Below are experts of layer 9 (counted from 0) of a mixture-of-experts language model. Rows are named router (the router's row for the expert), gate (a neuron's input weights, with its number), up (a neuron's input weights, with its number) and show model dimensions 192-255. Each number is 500 + 40 x the weight over its row's rms, rounded and kept within 0 to 999. Numbers have three digits each.
After each expert's rows: "gets" lists some tokens that make up at least twice as much of what it gets as of all text. This comes from a sample of Wikipedia text that the model never trained on. Tokens count by the router's weight.

# expert 4
router:478479514489492512504536532459512445515508544490591502506516462525480554531553441533474460514495498504450539517482496514401437475460454455551455549511545462479519533422483515605651546527485470
gate1:496461490497529556456493502544474406511505433423578526470476450495525570496538537495494485437519479491546512551510444526423527501521436447456456533478483514469522547502444469504518484478533502
up1:511566515461487480460527479573505582492545508575461466532525509521492551523516436472474481497435439445495454471465525498569552509485530464577457463581500523509435433496517477485499525485567568
gate2:422533483541481447447483520479531509485483457482561532554515513513557487578457484545438532425551531537514543543508479518577483576531548479519537485462514487467481493488531454531529558534480574
up2:525487459448545493481450474531486516473457550546438562587418580443501458513487481410521517452489476525500480454466519458500513455473499591482473511535438473522501533533510523466439525551588473
gate3:451511513511491495483477441495537462470457513581499554466500541507479439523553518470465442529520470444521463476522445548551451501448453506546552504558462464492491524464554487545554496487411440
up3:517499523523524494509549472442499429534575464477513474509501468551532556489421487544453465586534536505498513501596513530450439474410440504584518494500518524507498479510524475475525553458503481
gate4:504504545500547523548542547508456470543454463524532528487525567564521521481533498405470447498517560461542522547481541514466418474477498469476485585519525545526517537504549479508573519513477473
up4:503438493472497476397456487481526489447520579503539527483526468461511462614410519536536493513540505560549498473486500512552551532490482477548590493435555489512486472497490517421420488523503527
gate5:529490548505544485577442525494463559537474520500553566542478517553579562549622505551506469529543488537505537449504482483544450475503485459534546530514491491472544444440529589483579479495475457
up5:489486535546518474532508541487464554541521475519551539505534552567494517557618468540573437578527515501490539494424452450487495537470480539517540539506495513493515408422541534414562469523503431
gate6:535466510509461542453485486506480446392492471480522460537461523479464492421458470520489413520488542484461459544558491482527427520503487540488491450505549510482501480486468545400575522477570491
up6:520508540512431496536475489474595548513472462526475473571469501480497541496470439494452486493507474553475485492456549483491492517560551543559516474616554423519507435481477473510479505516494432
gets: "-", ".\n\n", "==", "\n\n", "\n", "."

# expert 15
router:506465472533489492454564550466481523464503523514581573555524521564534469520530420537526492568499504542462486509475579514431488531477440428525469595495491530510503570455558412527619473535492511
gate1:442496464521523485423506500531449475420496474529469516484522374571507456501504490459534554503535442537473496464431516457473548522545524569545510503555508516485461536474535449495513436582510467
up1:414518499530467534445487497493514502363428503472447481497538420532478530527507521487517538469464453542466479487480496448504565534460512540547514555479482520509479550440519462511515424533468452
gate2:539460477465549510531606534484542540512457448469503456508523446481503530536533540552384485471497462556544508539520505546461444475486495511496489541420476498510484515450475463561540458509455558
up2:502437496526477488467349503460484492514512524495484482537474570475449521579458535442563481486522474524509522502465509474486456432510563482520538395540458499447492479479520537423504498492537462
gate3:517499554532511513562609524489516513484497538469497532515459521468485571480548503457477483533494495514508480389499514488484453574465459534505476511550460495532484526539499468539512531540502516
up3:461482514447502518501432469492452545465554521446496487450556455530434517468515502530554517513478527528460447509506482495470481509524586464503413459501487585498477458496496519520527523423501493
gate4:504451497559507489547540501467492538545503466457545541572440486481546488509515506535513560597544493500468488495502552447459484501439481508551497505454487549490482483463544526491578475486548506
up4:493526547413516522492496514509457523515501523485474465446536516434553495462457542527494438434494522585544508471520395492508475527559524542443475492592502457514448450444516444494494544466481499
gate5:440468476503431520545611479544472472475586579523483508515550613506512554501471468526539540521458520457442544507467440510503537500556504457474520457515503548500593526487561457483599540499516526
up5:482509484554459504464504525450446438549509464493574538533505495458413518508468494444471493496423489542449555563502469503508538536503545478406496477539523478524533514486537546438478449493472474
gate6:519480528607423489471572491455515550473482480497464536587464519513510516530452479544464479556497522449525497466535526568490535526523462513466427492483485536477463464485514458487475430464493528
up6:503508541475493420469453469518438469493543538531566539465514480469542453498421528492467490509578548563544476493549517509424571478516544494544574534469467510522514490527513485473511544538433507
gets: "20", "19", "18", "10", "17", "12"

# expert 16
router:519490459535464426491545534523511470503553473489596556520565477527455479532530456488453469524444487535474554467427466490427499474458454482475487536501526510475513531489508479572568552558557547
gate1:494482556510544435466490533458470494498526450399518528471531504494530448537556526483515542570553493485512478475459363493584470409491517492518499470434536497491461456467527584533585516536566463
up1:488496521523494442442493554470515443535514427466490522457522510524470556527512545517427546574538469537532471458419437508502499442502536487536526453483559556468500463493463592537484477527510462
gate2:548380506489574471513499385556537490535570500526523526499479464471557537541513509536514509553455443532495439482569426424517487447494465411440485458446516543581559514533512513498526491505564539
up2:470475507500490462556500525460499492535404487445567462512474471458520510491470504518500544501571476495496518529512559564524582525527502552524474493492524519513401526485442447499511550474518479
gate3:478493458460578470482481536450532458496558605497456525596545482514568501503496478514544465569489543538494429455498450467569490500453542493488555526590519516448547501482532471463563496508609534
up3:518502585490485548553548494508514557544507428504523482443427615465462509455578518513524478422476493493486540558510523428460509519547487544500505460505460510567482491531441514508485476537474498
gate4:485519494483453542460490520463561453484485491513507561469494492486419551547489463517567419536432502560455520538531499455519492377435513486519489435484566493503474492574489556559469459496557572
up4:496560530465537496509501449531507542486512501572454547518493464500464455461507428436507502496535528517440584508473535402494475564495513508531508441500483531452471479544441538501534551438514564
gate5:557462477450460479535522498492502422441562535472480536504483422490524555519533462525484548481490582396472517471475513474496505498477499475535377458512521476532555492554513506488581504454447500
up5:485503479541500473474524471527520515518446475493447440485503579518464467479490546460473463537582421505486501471526530466499453466505589530472505492447553448411476437436492491517490535503499490
gate6:473466480473520484483510464543468559469521476478479425512486489566543543418442462437526477504501613548501485488424466475454506499533527555523500560515504449501513497534498468552477460512515528
up6:583450499447512422493397419525536468497570547485534481471567460486492510498518418436474492448459500552500501435493496546522503545443473560512430532527500490550486463500496500551502467500440522
gets: "==", "===", "\n", "=", "The", "See"

# expert 3
router:493530481497482481481518505475499451519541448469562584616515473479480468572538456535486432486519555572454484523465600532456428527488486449477511496524478519470456572449520478547519518518524522
gate0:485468551535499495477500491535494335501480466419424476496560475498504464459551450494435466511463545537469473488556486521469482489492453458516520525467427516507430552510437501495562488430488560
up0:481540543487433500492517545498473464409552514452381497487546474527490474530521513514427536512420566587527470460468481533527537477562521480466505490448502480569477488503486455553459528450580507
gate1:532493527460534542551521513553518488507498442396468527521546481428466436457475492556476519539499459475469507597461546505472493520497502546534501491530506500556507515545497516511454426505547479
up1:467446490446492530554530496543441476545558479481476516534533483551514525537457513532461475488540419488491417557412514491482455506523466411503536514525508512584510565517523472466481501543504495
gate2:437466522506480470492453506467522510419502530472507560529545519459527518463448499456492538491463584548500534564462444629460460512417473476436469510517496500546416550488500534456563487474589492
up2:505516477569475609476510496471503467463456499535519435467551544488565538519496503511550478475446521570544515536508493510524466449489507499521566542468530476469567457548521492462483560537461467
gate3:481536575479460474444489515468525508463492495480548452505517454496518563488529503516504543496544549461412550545470546483507503533502548442509561537459545629460463436502522509542508512526467466
up3:440474513521477475488412442506457492549466518488505423572546450527475520521545510492465540444470483520453529505467551558497509480546556465518500561478548509525478366519504511533561464481476467
gate4:539547481556472390508488472459453494521456480518543503518532452466450487480434407487442498439449525525492527442487499511461540488455527541505467510445509539553511516443499464510511449418488503
up4:525484446600502525565446526564486529502489504505433503509533484470478454468516511517462542419491486483584490447456517434509521488505495512480467533586513562567500483517458531467475534450486532
gate5:517492510511528505510426498519590488475548473556456469513486524477513458511548427588482499498474549558545471488515461488464534490514604490548486519507509525516469534482455555505494478502567480
up5:613504474465503588531486499517449467475480542454538583421541572540563560523500588451489526556553492461504489480495525427506516543443454508453481556572491527549495491485553489469541517524490530
gets: " the", " (", ",", " a", " The", " \""

# expert 7
router:493454472465474458486530564412490475549501491468548569515487476530492534466469492533534491475460530507450517527422444483378513538415431502430516549470564500498466468450506487495538519501510518
gate1:523517503473542421549550506554503560530496500497518504571478520586523545520537485516489510475541522453404557455489508546461418523520500494495478509511459492433512481531525525508544445478550490
up1:427457478520545394501499498527565515515496522541499521523494550513520478504597510492523456546497459474519509517494504456460487506500500518449460515525539523419497557527441465532491462468454520
gate2:479481516489521468554561608495503479505515525507423482468499480516472473530503469433504566439533443585563483463467460488498495485500529545476462428500577503477438446577548489436583499519496497
up2:448500530532523514498537457548499462512522491533565568467518532371496490485567507529478471530537521420458537567490496496535508441396522446503538529520420538531540474494485535511471534511557478
gate3:483445446515501488530485496504568480459463453561458428554563450506489462600524526512460485486465531538547560480492474395501454474439518441542512451552510498523425493459433487492545539523482513
up3:568459458532470553561497518453488483463497365500455428551536440503497448548509513505479534478472497533483479481482466439532478465512480505537481479540514492541461539456477487466519561525512531
gate4:489490455505542466563518463473429510481605538550501489562548521506517449448509496479502568577549512502572501529501548454509503469466518461395533439522484519508535497483509486447508486463492405
up4:480518560532468508461532522482460492472473469543432543474452522530543500496460580523558501451484443524508485485533471608430553609489518509534428495466457462441506505520513512543474533503519572
gate5:556474479536492521521548448477509504392473542498529506548515500430579532421556508542517520485561434551471526488534499458433504418467501516479536510475477467501543447489502482519478568523554526
up5:474496472449572480473455506516377475511484519520524431561395476553512498477469523485521421524499445559488436441457502479481478555511477533548443512478507441483544494452503544585508526531502477
gate6:525482546485490478508475511423533476480495521521600552518450533551552499594497544553553469509469577511477509547471489541531454455441492511555496494492429482493506467436528554453503531564516471
up6:502524565461474476524467517449526510474483521605531580539472493435534432532548558617526507539390537446478521548466514541514462500465474482531489498487511529509491504422530566436475582616452456
gets: " to", " of", " that", " for", " is", " from"

# expert 2
router:488505485488436490475500520506508429547508438502550505526542524558491491559522515455454454513440518582471509474457512481481476508435441469509478515518540584544518477487496564580572466464498530
gate1:549535483523473513481500469508456505448521456495528482508490533518534426550513469498485472450463536515437545499488512489486477542450464580462490489532575496478442518479511505539516464530524517
up1:566505487545528509441486438536463522534526480447563494530451526476497508416551513550380476486441502532435476496601476479483502517478490532521517469466573549503444516473515539484524473535560514
gate2:500470478549471483405505462559530580530517481464471521403523549534489463516493471561463530579523502522471531587542436470471569518490496378475522472520515504489465557466522535447554542520463515
up2:550489480620479499492442499513476527470459428459474444415471490507560482553571448538477524535555573521479487509514431558551519518518486421489492499560474477412470529489526466484546540527475554
gate3:481457518537569518474495462500504496467476506480457532482513523583481447482521489396425511559524556539462507532461486560554546501458502509528544425479470478554503498503493562542576445485536536
up3:520460492482469520484478435494503493500469547554480429506505549573458500513549510464421486491520441554486547515448523462476502417398565461549548499431514530488567522519530544565500445475500432
gate4:506561556480481502539548506512504513455512481502485520477526486498476579518534559496520504549467534519550563447476456465486525519434451526470469518520489465487487459543491444554543496581577554
up4:533517503461474463584488436579525537468561448503452484520594583528470428513478511526519503527485501451480438523501561512522512425523558498526504486499527514567519486501496521461458461455434500
gate5:500431444486497518441527469432553511510470517533509517529541554598576469551476496466489450523461421494544489546418516505524505490522483511462432464536477524498476448495546517516565439435516480
up5:518401481489448466432532453415508503503513503521482509487543488536473515509496458505482513501515436525546488498487456467516467513497496545456416494576501479436548462481534525513555455448539519
gate6:481507474537508495461425511485496481560456404485438576495606508446539467525448501521490512488484515476523509516482491552541494525481478487452483521579474607549437407445476509580538490458489501
up6:527541530500524481465450526437494512493492469446510548471561505472536526521512547520510508532514509487439514492508475532449532496565493459535497437576469512540561485442501487519410500446542466
gets: " a", "0", " one", "1", "%", " two"

# expert 8
router:475505422420456524510506521435440372491437499434521518529560562514501520544479457508440440502434565581479506468420520521443505477485489449491518508465542551437524500539555424568524485511442553
gate1:536431477518560526507474498463545488573540485535491526519532485501437568449537479498483557476539439531490470535458541514485461556615497527518530521449415563455472409528528505493529486550471442
up1:509492521473489506508511493550539519422494570459514555561422554468594485572521584493484482471497563477490563469569469481519553505425468516527485498460572474504518573523539535526458485425483551
gate2:531457490526453483508543519478538488463554499574437511518575521520498532543468513490440522550485551508501606495499529504543498520480540470506539548465464580479439469517531556508539494506547485
up2:488526493510452492535537492430487457519490546528447515525519461465498491486493570466526487571528590550482514503499493545471525548423491536493475474540538513500546483446531572466485502471458528
gate3:555488437553566511495409525548430477492539552529482607453518506448455426444457488514492471534510467594468613475494545446485481522474498448541531553460497539471523447509467446538408466490522494
up3:470549519507475488425521526425470470463511430479455492496518452515511451453581448567498517477499481473439436498495586452506445526517497509533483434519526440479531512502526529501577510525501471
gate4:545536533523521516539494508503458509596507501384440515532600491581551524513509515554532520575474476423486477430486539461519436528563468522493611439540506543459428411462509497456485478566560504
up4:531495473417484422528528453577529461433542461518525468517481476554449529518498520512471478451435451522515544584498461511478526468507436455493496489477550527480513457424418435531444528526513399
gate5:494422423542505569477512444505410503487431543570448487483516509516514494527468513509522506539493523480471506475405472469490516501601472510492537541491482486467494472568460549468482469522526479
up5:463516552477488471450539575505486446594420474492452521490507484534501527481537542532528516523429499534452445509467456535501541482447503413407471464530482520460482511509472502437457536559540509
gate6:588516469477505526483457478475491459456482563513452579595525462552525535470486532448454439525465541542519516501452472488415550464477557508511486540523477524446565502524560482514516495483538565
up6:489518538490429446537454412480523440524491498583511509400465560455614500515406570471547535466443505514542478506487510490473518486486465531539481489539568459540508426528459518518470460514499470
gets: " and", " or", " but", " time", " while", " part"

# expert 1
router:466484508462458499481525572501497496506532470466552553560522546613428449589518438479486463528433542526456504477471561445518469507429447466510486570506535534506465514513560468571547490571526537
gate1:459555513480546523517531541571537545493494479528532475512523451541493536532473537497478486460546526521442506509557468498515467493511413543560471523404473490515589468507492484443459431481469539
up1:547528450470491461521461494487529465477440489451479526491448557462537502458517465488501483569444429495557548478521518550520497487472489519446516501550533573482480522455462505495531519548546484
gate2:522468486504503450560487466444487552508512487523493510511475502454459481499485495521485580532447529521537429557531484519505522480487501482516448483516522513463463478513459540444564479536460510
up2:508517496441547522527486514497475554472513487511525534507494526569419506500437475480463454549553523499495460495501486475505554463469491553504467469461508509453462477455550501442493481545520516
gate3:561486502517454516586485535469519464496477433506471568541490495499498537493459498539514527439526496481546527413466532453508514489469515582496488467509439517554516545588485526492537529471559542
up3:586450529498461517579525517463545465500475458454438536504535471523495512481443532574515483421582454424564510394469575475480511521451505592497495471490500544550511542535501501458542513485569512
gate4:545420435530512463541541531470415482508481511528499507508506464474506501543480471528513497486437525496479464494463492442543452528518485527427521511472493468467461551514447452439616574483488418
up4:462532557497516509537471547482506551435506553452478558427544573525490485518491552595448504478521463508538472465495547514500495532464550477580510463511495572454524576573523516501503399451489566
gate5:466526488517516524439458472477471494526475478582588495479535506508523509448531478478427542483519505546467559481468478562501415546518487474448548524486468496478463573522535428549491530459506429
up5:592468509510485498463496540559500524486471517450511457470556556484503492484471605462502458542476549479463579483545442455481506490555424447491460493432466516419475486476571567461509547556508515
gate6:448544496583501555488505477492421530449537555491482504530505478536511464556514454516487515408505433509583586481485482466493376597488468505515556530449481508523483498493465436521527453491485481
up6:512442529435467499557530448484508471556507483530498519457510573444449500511515559440471447568504564513520467510490433490502517452526506549491441443553447452468488474540540578444525568506528492
gets: ",", ".", ".\n\n", "\n", ".\n", "\n\n"

# expert 5
router:468445412426501526501537572472496475531551448459551552490524513530498526523557460525497484499491515561504533498458471463431432508465481461520519508525485523483484498450479409549610478555481528
gate1:556447538517494578478524527524544520551455472524540478563506488465484534523595515531444518491480436504530463509493607482520432520515473497501537501561412508523532461489393491496509458543542530
up1:431529536462532534478466585474482601519434505516463521493483472476456485517564490476473534494451474516471486483530546527444508451460509424448484512560458443440459455494471565539473511518534471
gate2:507457502455549573567518473531508498499495518467523466553469499556515498515429539479498478537507531505450473516572555497525473509525552457533497510539526497460448512513480476523514470493451536
up2:512457462487555527479489569437474523512570485440476504531488493499484496464431525537579536462569457452515501503527544521492430442514445531428544431468501541450438522498483456515513541465454544
gate3:522488544501459473491482538530483381531537479496540517481505388492472488448453474512599536437528468546510560487579505409513518453467496522515477531493550539492469429541502491518493439511465508
up3:513543570460434568538467500525470474541568469513533579511538460567495548472501517498577496451482437481527527505517489429529457488466496476513539556545559545507478447494501516468517462477508498
gate4:487467507438506496552437475508516530478542504494466503508498520601486525481552420524446398552542453544487469482562472516497470544573554537490484478497549510480483583521580506440582472535464493
up4:480529541553480481484524470501492465510478562467495547573505569492538487539431557491522531500454522524508568546466472540465511503551470386491544487520436447508566467497507524516451471440470433
gate5:455506485491533476555496546508407476514495537496535493578487523575492494553500456484501504516509514518406447505449450503435457485530489465514474533513529422563471476471500469484539577494527471
up5:513495449479445540474523541530504510447537489511524551509468457458568452447466506497544488499529472502487553541492527506467513430486436537439460524558556536527447524534479475498480417553398487
gate6:509466500422468482530513492541493541484524472512431505477414469494531567472504520491491503509523507518499491512473450453471513444521524534517524409532481525529503501480464509510494548481473488
up6:468488530469480471603460528506496496500534498493540501565493508510437524576476537493465519464474373510477488574465467481523444484554491515485481479527547575474497498474428560528497504527543486
gets: " |\n", "\n", "|", ")\n", ";", " by"

# expert 18
router:469457479472413465487581492491429419487495532477517541545505531533464470476527430495467473461462467555469503483450518463453470529512514489466460576489567505521526481462530420501601508532506453
gate1:512550467486518561481482459469516500539503437513476470455469468488515447516510511526503442491501545485525486529470489524533524475494515530512562537556557446468557497512501501466532508494428488
up1:501461507474564451499522562562506471410527435557515510464585524433453411471427607482509582445515453479536487473493454542566488516507503503418457494487453570489526540535454482500488456504484495
gate2:498430509455498493469550454531499537521480492508483492534483473548524469548497495502547577449499525514474518532548533452484531496487471502514485568445526452506524536590472548474488451507499542
up2:516452510548460461498557464498467482477517564492509496550537526442528548489460527512456537421457517535476438497470433417506526502487494463497491595505462510518478491585487509528501458497462544
gate3:512555540495512504508440470495507473485580454523540516497435507447432529507524564462474524466444534561503499479546480515476529515487435493505513476476465544478453475489498550489530472533522469
up3:478534476479498459494510510487560603498519487451439520466468512530530496561544500499476537532469549477493513490503539498534471479493484524529473501538489501505454489488454526459477541476492473
gate4:397550519456520460494542512556520498532511520517453528545525498484519403486527415479493527526485535450519503543522562472516459427474599430545543511502491442429506553493486560528519508460542482
up4:558487497456545542481487498575501483529424509497508589491485585522461409464478463473525563506501488524523533450505562500537527508527466497475521461472425596555522531466521496462517473540504569
gate5:510539477510513436515463469471502470435500495533522505510467493449492452489484524417500563450498515458498521478497529565520492521446504500398543501525536518522500517512427525521630525484504502
up5:510505530497461435480496487426497511516518491482461519539502433426508421536481493464580497453519510554504520518469528518568545497457502508523526473435476493526526551480489467481503486519552536
gate6:542524444441464488458527467473468504529484543465563485448496464444573477486503467420383505420516540442482478496537469556522472462489533498496484462426443493529527525465521525581524525559475447
up6:480478525516531563594457498502538492433576441497523464507503527476486448539442544532535508509430489555473529499487563582542487459518475474472483475521513458631465513508472483498489493508512552
gets: " |", " ", ";", " |\n", "0", "–"

# expert 6
router:479464432451502445523538536442539474447496495444579538557536503501545551568524484610474461502509547533458514510503524512476480468431430442487491512520517498494467427525510480491528504538403475
gate0:502542527465563478491493477442459474444419525447471517533530530571516562551502582554553476479480563514541475464494511420530448521457549537474456488472393462472518509449526403531505451555555490
up0:479480403530479516577532485493509503454485489541498529510411484531515481490491492544500558510508485490515483474532510551504494483469491540507538501473474536532544491522508504543500548423451436
gate1:503542520467479437443556485537470569478555571452491531564467487486525481526522513581438478504561511490575513438500485492492507453517489548460538480489486509499497482449491442518534513536439522
up1:468465505516459476553502448536473484473551534529487545483547450474488491536502530551485521457537515519479424450495457454434459438485450432512475517557543470495569500425436516523502522447580562
gate2:538484516525476461550534535478465539485434459536522464481487449487489493502517448504433531468508422545517421505487449562517547414519519552539545467543502562407541534469498482484556492514452505
up2:564376490536459555454465569474495565489440463519450492529494466482479491501520490497492502459495540470533484474493455471498536474471506432509580501515475529440515516464483534512520496432434505
gate3:476496516415460484479494525535549494537513529461479509478497499422517467465515486501451540591523542527604475486490405496502487519531488442531453498444528526444458427476523535455551475522474494
up3:420476504404451438491458566477555464499520514463484449472514504427547465547520501470511536510557526520543509457474431549497507447527481531546429502455536538479489402527439520467566497498510447
gate4:479557410545570451475462469541561526458456453458538544530550500488541483471512430492546521528538430450508547458501434420561515504514552524448481455479475435476553477480463487492574509577445520
up4:524517479532487527436492496529466527474532532496527458570510526473469501553523454525443511552493578463475508464500510494490520577500541476495493490496503525565453532481456503462524508591445509
gate5:472417461441540487533551551486485531421500422496508437471585506521502609497532517467512495513455548522545485560529524509541556460442485518574515572435519533446478415559451481487523443523459450
up5:492569554579432506483484466516500484535494588486498534534434494528474434472423459582520502490554475468484517416504461499475456517519491494436501457521458480535536588425538507518491536484530544
gets: " at", " in", " for", " on", " after", " from"

# expert 9
router:475496451466428434484513541430520506521524461471542578528497501514476494542502445547516466477502466514462526515463578522503473470495417489514483545476494503518482480489512435541602502556512453
gate1:531534571515454466511535479496499451581558452473519539451452420524488514530534531475513463547489557497456526461497567527473520573506483472490586554570487555409594508514534504533484402519500440
up1:542478522475523540483446516478467511420488562473432486449478556527599520458489510483507479532469515521443436477523461439583485519541462531479445444457526492606447566476457513469522502493461454
gate2:611507486453476486576526479454484512481448507465468543524517515501427482523492524474569491492532540534538488481477487471464495598570512469423515482475481464530502527460516517487527483549477554
up2:549514517551487453483508546482499536496498508457544479439477476543579430498407525517470556451469534494561504529570482429401435471499494518470524513447432468507471525499441524574449483508509486
gate3:477420522456453549530437431500525440530530519509499523546529639500479514533515508540537422491444464509564565542504476461510549444541545589516467514547506470513491556608516486459546511519484497
up3:510454535544494506488450553467519547563450579456467473459537454488457528411544533517490505497542470527444451537488504517435436511534507464529532482523548505503457485549462445511475583492468502
gate4:455523528485503530535508504454469422559509506503554416550505476458463447486582506507494467533498490529476483458608505508507459523441481513453580471482526542480486475500473498487544474557452483
up4:544423519511491481491477517469562489442498455471466523425495502523513530520433524442477506435520490417528492454421503523434514489467490427564423565518455561522465521524565525509451520540548500
gate5:432496524475506497498458477485496444519476522550534556501415466491495478500426482517583496492512517481543452466477495520485481501520519490478459420520506465474555496552552487540537474563470557
up5:544500492503512506469475496527541508476528462381506442528499529530435538468528538554466439562515479496504527524569463491510482501514552426472608471439492558537521463487502494537472509398424496
gate6:482562524480541494498457485503514473543506458515485493474493542447503475515490471555604438474529459459455488538408489572443516467512484516533493452460539500515501489500509517455479527565571514
up6:497520508541493540504496498474507480507535471435476498523505463507561519466431596541469492530440480479443438510545487484538512488504502471483507537530501479502536426504427618510483585505563462
gets: " ", "–", "-", "19", " $", "/"

# expert 11
router:508536413487488513495504597493495443537506462500521592526514492522502482523523414528423423504517526489408554524495527534483500491432522453492525569535543526558496514475482507498579543545503507
gate1:492547490515476539515539497529526489498553497544504568493573504530475451526504486486527502472499465522479526557497462446477464533558548468520538524419497532563432528516474460444526443474537469
up1:519478571465523497468487469511520537459451457500487567436475492536519479442400522506428475448541483516504527487462458562434413467604491583499502544500538513397504488516528461480471511430440526
gate2:480541486486537482507528447499478491459448477460535575522553493527455519556496424494478477577483514523498462474537507473421532543544507446564493521358438490513520500572479533451511610495508589
up2:432494474491504503482558458531499433503474527508513491498580559505507539482542431511476478504447529532524480485531457529481489467482496561556484507466459577514530561482493530410510535431486467
gate3:492448474492521470470487552500565483517489449486495478507582545509463530516575454523463449512536494561629542462512567554538508545548459517529469497503474461598521571560441467524540457481507497
up3:573561568452520512501537448534466602551450595441462460493510505483527498451457532543561383514509494493486515567506511511523532559460414517506504475494437462498483497474597438490473468539465450
gate4:452486462489530420503520511487522496567526502519464563538459543505473517470454499557475562470484482498506534598481501545417500494540450549537510511492535465541561549578558590503493486520503465
up4:442561520511512437489555482524519543529431454515421587553545466612483487498474516529511535498494512506523510536455547551510546532470458506504490496471452523513458427572503568483563510523469516
gate5:521496518530498499455484516459476471490588497591472571486520530498502476505563488498546588578510454467470498533498501528517501455534485499545481527492457503506495514496468480531500494487465417
up5:467505506523510488438493486466452472418540535536553512497516435538463558549517464427468508556501474532508494516468541530513521539484479494540538499485463539443506495485522463472515430493398487
gate6:463530538471446507490492483513504452517438547478529530500514506547546537525482547506542438484514514499425484463529482480565491556455494588581500494514500490440488504458478498496519515554479500
up6:463616463497509504463497550488530498416446480408522482471580416528533447495475479534474518512530541488448426463492476512491496530477487585459497500527502567547519423473452489455491486498515471
gets: ":", " |", "|", "-", " as", "):"

# expert 19
router:434551444459528465538567490507386419553535465498534563539566494523451490562531475505443416497457469525494473497506523575492473519460489424484483548503506452518497513502536449599598474503474468
gate1:444528449466487473565513539459416486543551449509488401520474520522524482468477472545493451527465557583471471510479563511486483523470525507512593494494517445461512511468478490511489413479504404
up1:503513438388484482551540607502508523487509507484456500521473485514496456499522539488489528399526497497505509506543555511471497473481583472531569554456467376471388500471575456535508480476556479
gate2:548499473489502449473537487527454508506513491510559515547521488518455495522561562472491513497490467511498494476560526476475546545623589447481507446489502491547508463472504496511549508555442525
up2:533526490483522516458517460476416536508521550494573458521533565513503437489542561524547488504478478463504473448543523514510485569633518454539522492504497441541527529478518456551530513575450482
gate3:479572541502542393486569403484495480480549506453513439442489482575527425548460573460484533503548487513532484571514435467543513544512583521491505515501483437506425537429486462519552549611491474
up3:439516514459532483523519520511471434612484513517508476503470521513514574494499524436458483492554523527547508590515484476490442578468512485567486534488490449550478521469514474473562496530498594
gate4:484563465491518472515413451453544488565542540460387592538574505512514489522511398484487515455505543554480442435481510525538469584443559454491530507554554445515487510537560510485503479505550446
up4:503492444498460479466504399499515484526563498491499547418499465558463480466493542568561477495539534520471503452512514508540507453463483506498566501479483479505461445451474489476476497494524543
gate5:509543547452576547534521459433503488529531466461424470563487445483500551559554485475537508451495438483473515450438550533473509545526390527495556431497523511492563480460475518536484468440475418
up5:508497544455543536578550467474548462510489454445477457517497436488473544552500520514484474478478437506460506461495539540467514518454516526501550530401521500430537493480449510570516530485451435
gate6:489514428544502393564459548543411519616553503441513443499532457396503547499487478492545487548490512525521517462472490485456543448580485514467490493556488544498576521539511474464506538487499576
up6:547503405538505533494410567479482503479560519462451456473585500507459470520524511508487465443504487467521508441447459511441522475497503463503498471421516469494428450598511538517488522461479557
gets: " |", " (", ":", ";", "|", " of"

# expert 13
router:521488492461509498456493550513489477481483397484540553539552501605436494510519435513490443453457474545493541448481569514477512514473446539468505502517473498478492506470498475501546465547482500
gate0:478477492466478398512512482471473483517511478434469577440516520497397482476505520552504474488459503450465537464488454484466534517514496513487474508498550504524587424423516544466519526505477506
up0:483470513553483467551470481473591524538448498516470504455514493531478555531518558458500501481457499472467566534538470559500462520510471513468531509529505515462469526480479481567526486509542508
gate1:502511610489471431587561522493619469498448529535521496568479507512498521494519510561544553488547513515463490479497489544517510473576531499501488423558480568483530456552457538439589509551518474
up1:502529443530531496452455453533476536461504470463471513455482481449528488501470505471524448498453543470560557469468466498547471490469556477467489595468511473500419527472445469588483491467577536
gate2:438459563468538532500509454454535488509469504482415508551502542562506447494508531429482523437448514550434517489506527545463552511484598541519534491432477477534440427529487523527483402520541535
up2:472473515481552475469567495528438482467439431589485475530419462532477416515528501521514520417507515521451509525518544531530505447597554488481432462490532469512483494481480512539500534483558552
gate3:495507496493480543529458570453486503501540482526458550555550473601508465540548417493543384523544405481486471491423486530530460501478505570456560507484429474456485555501484484556562464522399572
up3:519516449440471538524533483508460475503458482618462532530512487564519534435538508545537463494538456495485475546417533528465520556506508506544570524481428492469502415451463543617545530495424567
gate4:463407505500438509528489475536518456523438481520480439473534544457494528486460458504506480469459482537532455539481577596507462525541509549507452449487488518575539496510453520457504458555502499
up4:490516543491532450474469433516490483489551503546495561525411483504469446558494511477483501517533429492506504485511450505547490531489518467484546487570468428521488509565455435621455457480533483
gate5:484511450559476473388450448521494481524508524521520570470539534541487543596537557596549428445476557501524556494539574466510493474537525478501490509530525490466507438483515504506510463500441524
up5:492523504508516472533580479527533541517473621444483409495580500486517508443423429460456496471466475477526465513489400473533487514483469497478549467523500508528509563503536467537486510489452507
gets: ".", "\"", " his", "'s", " American", " her"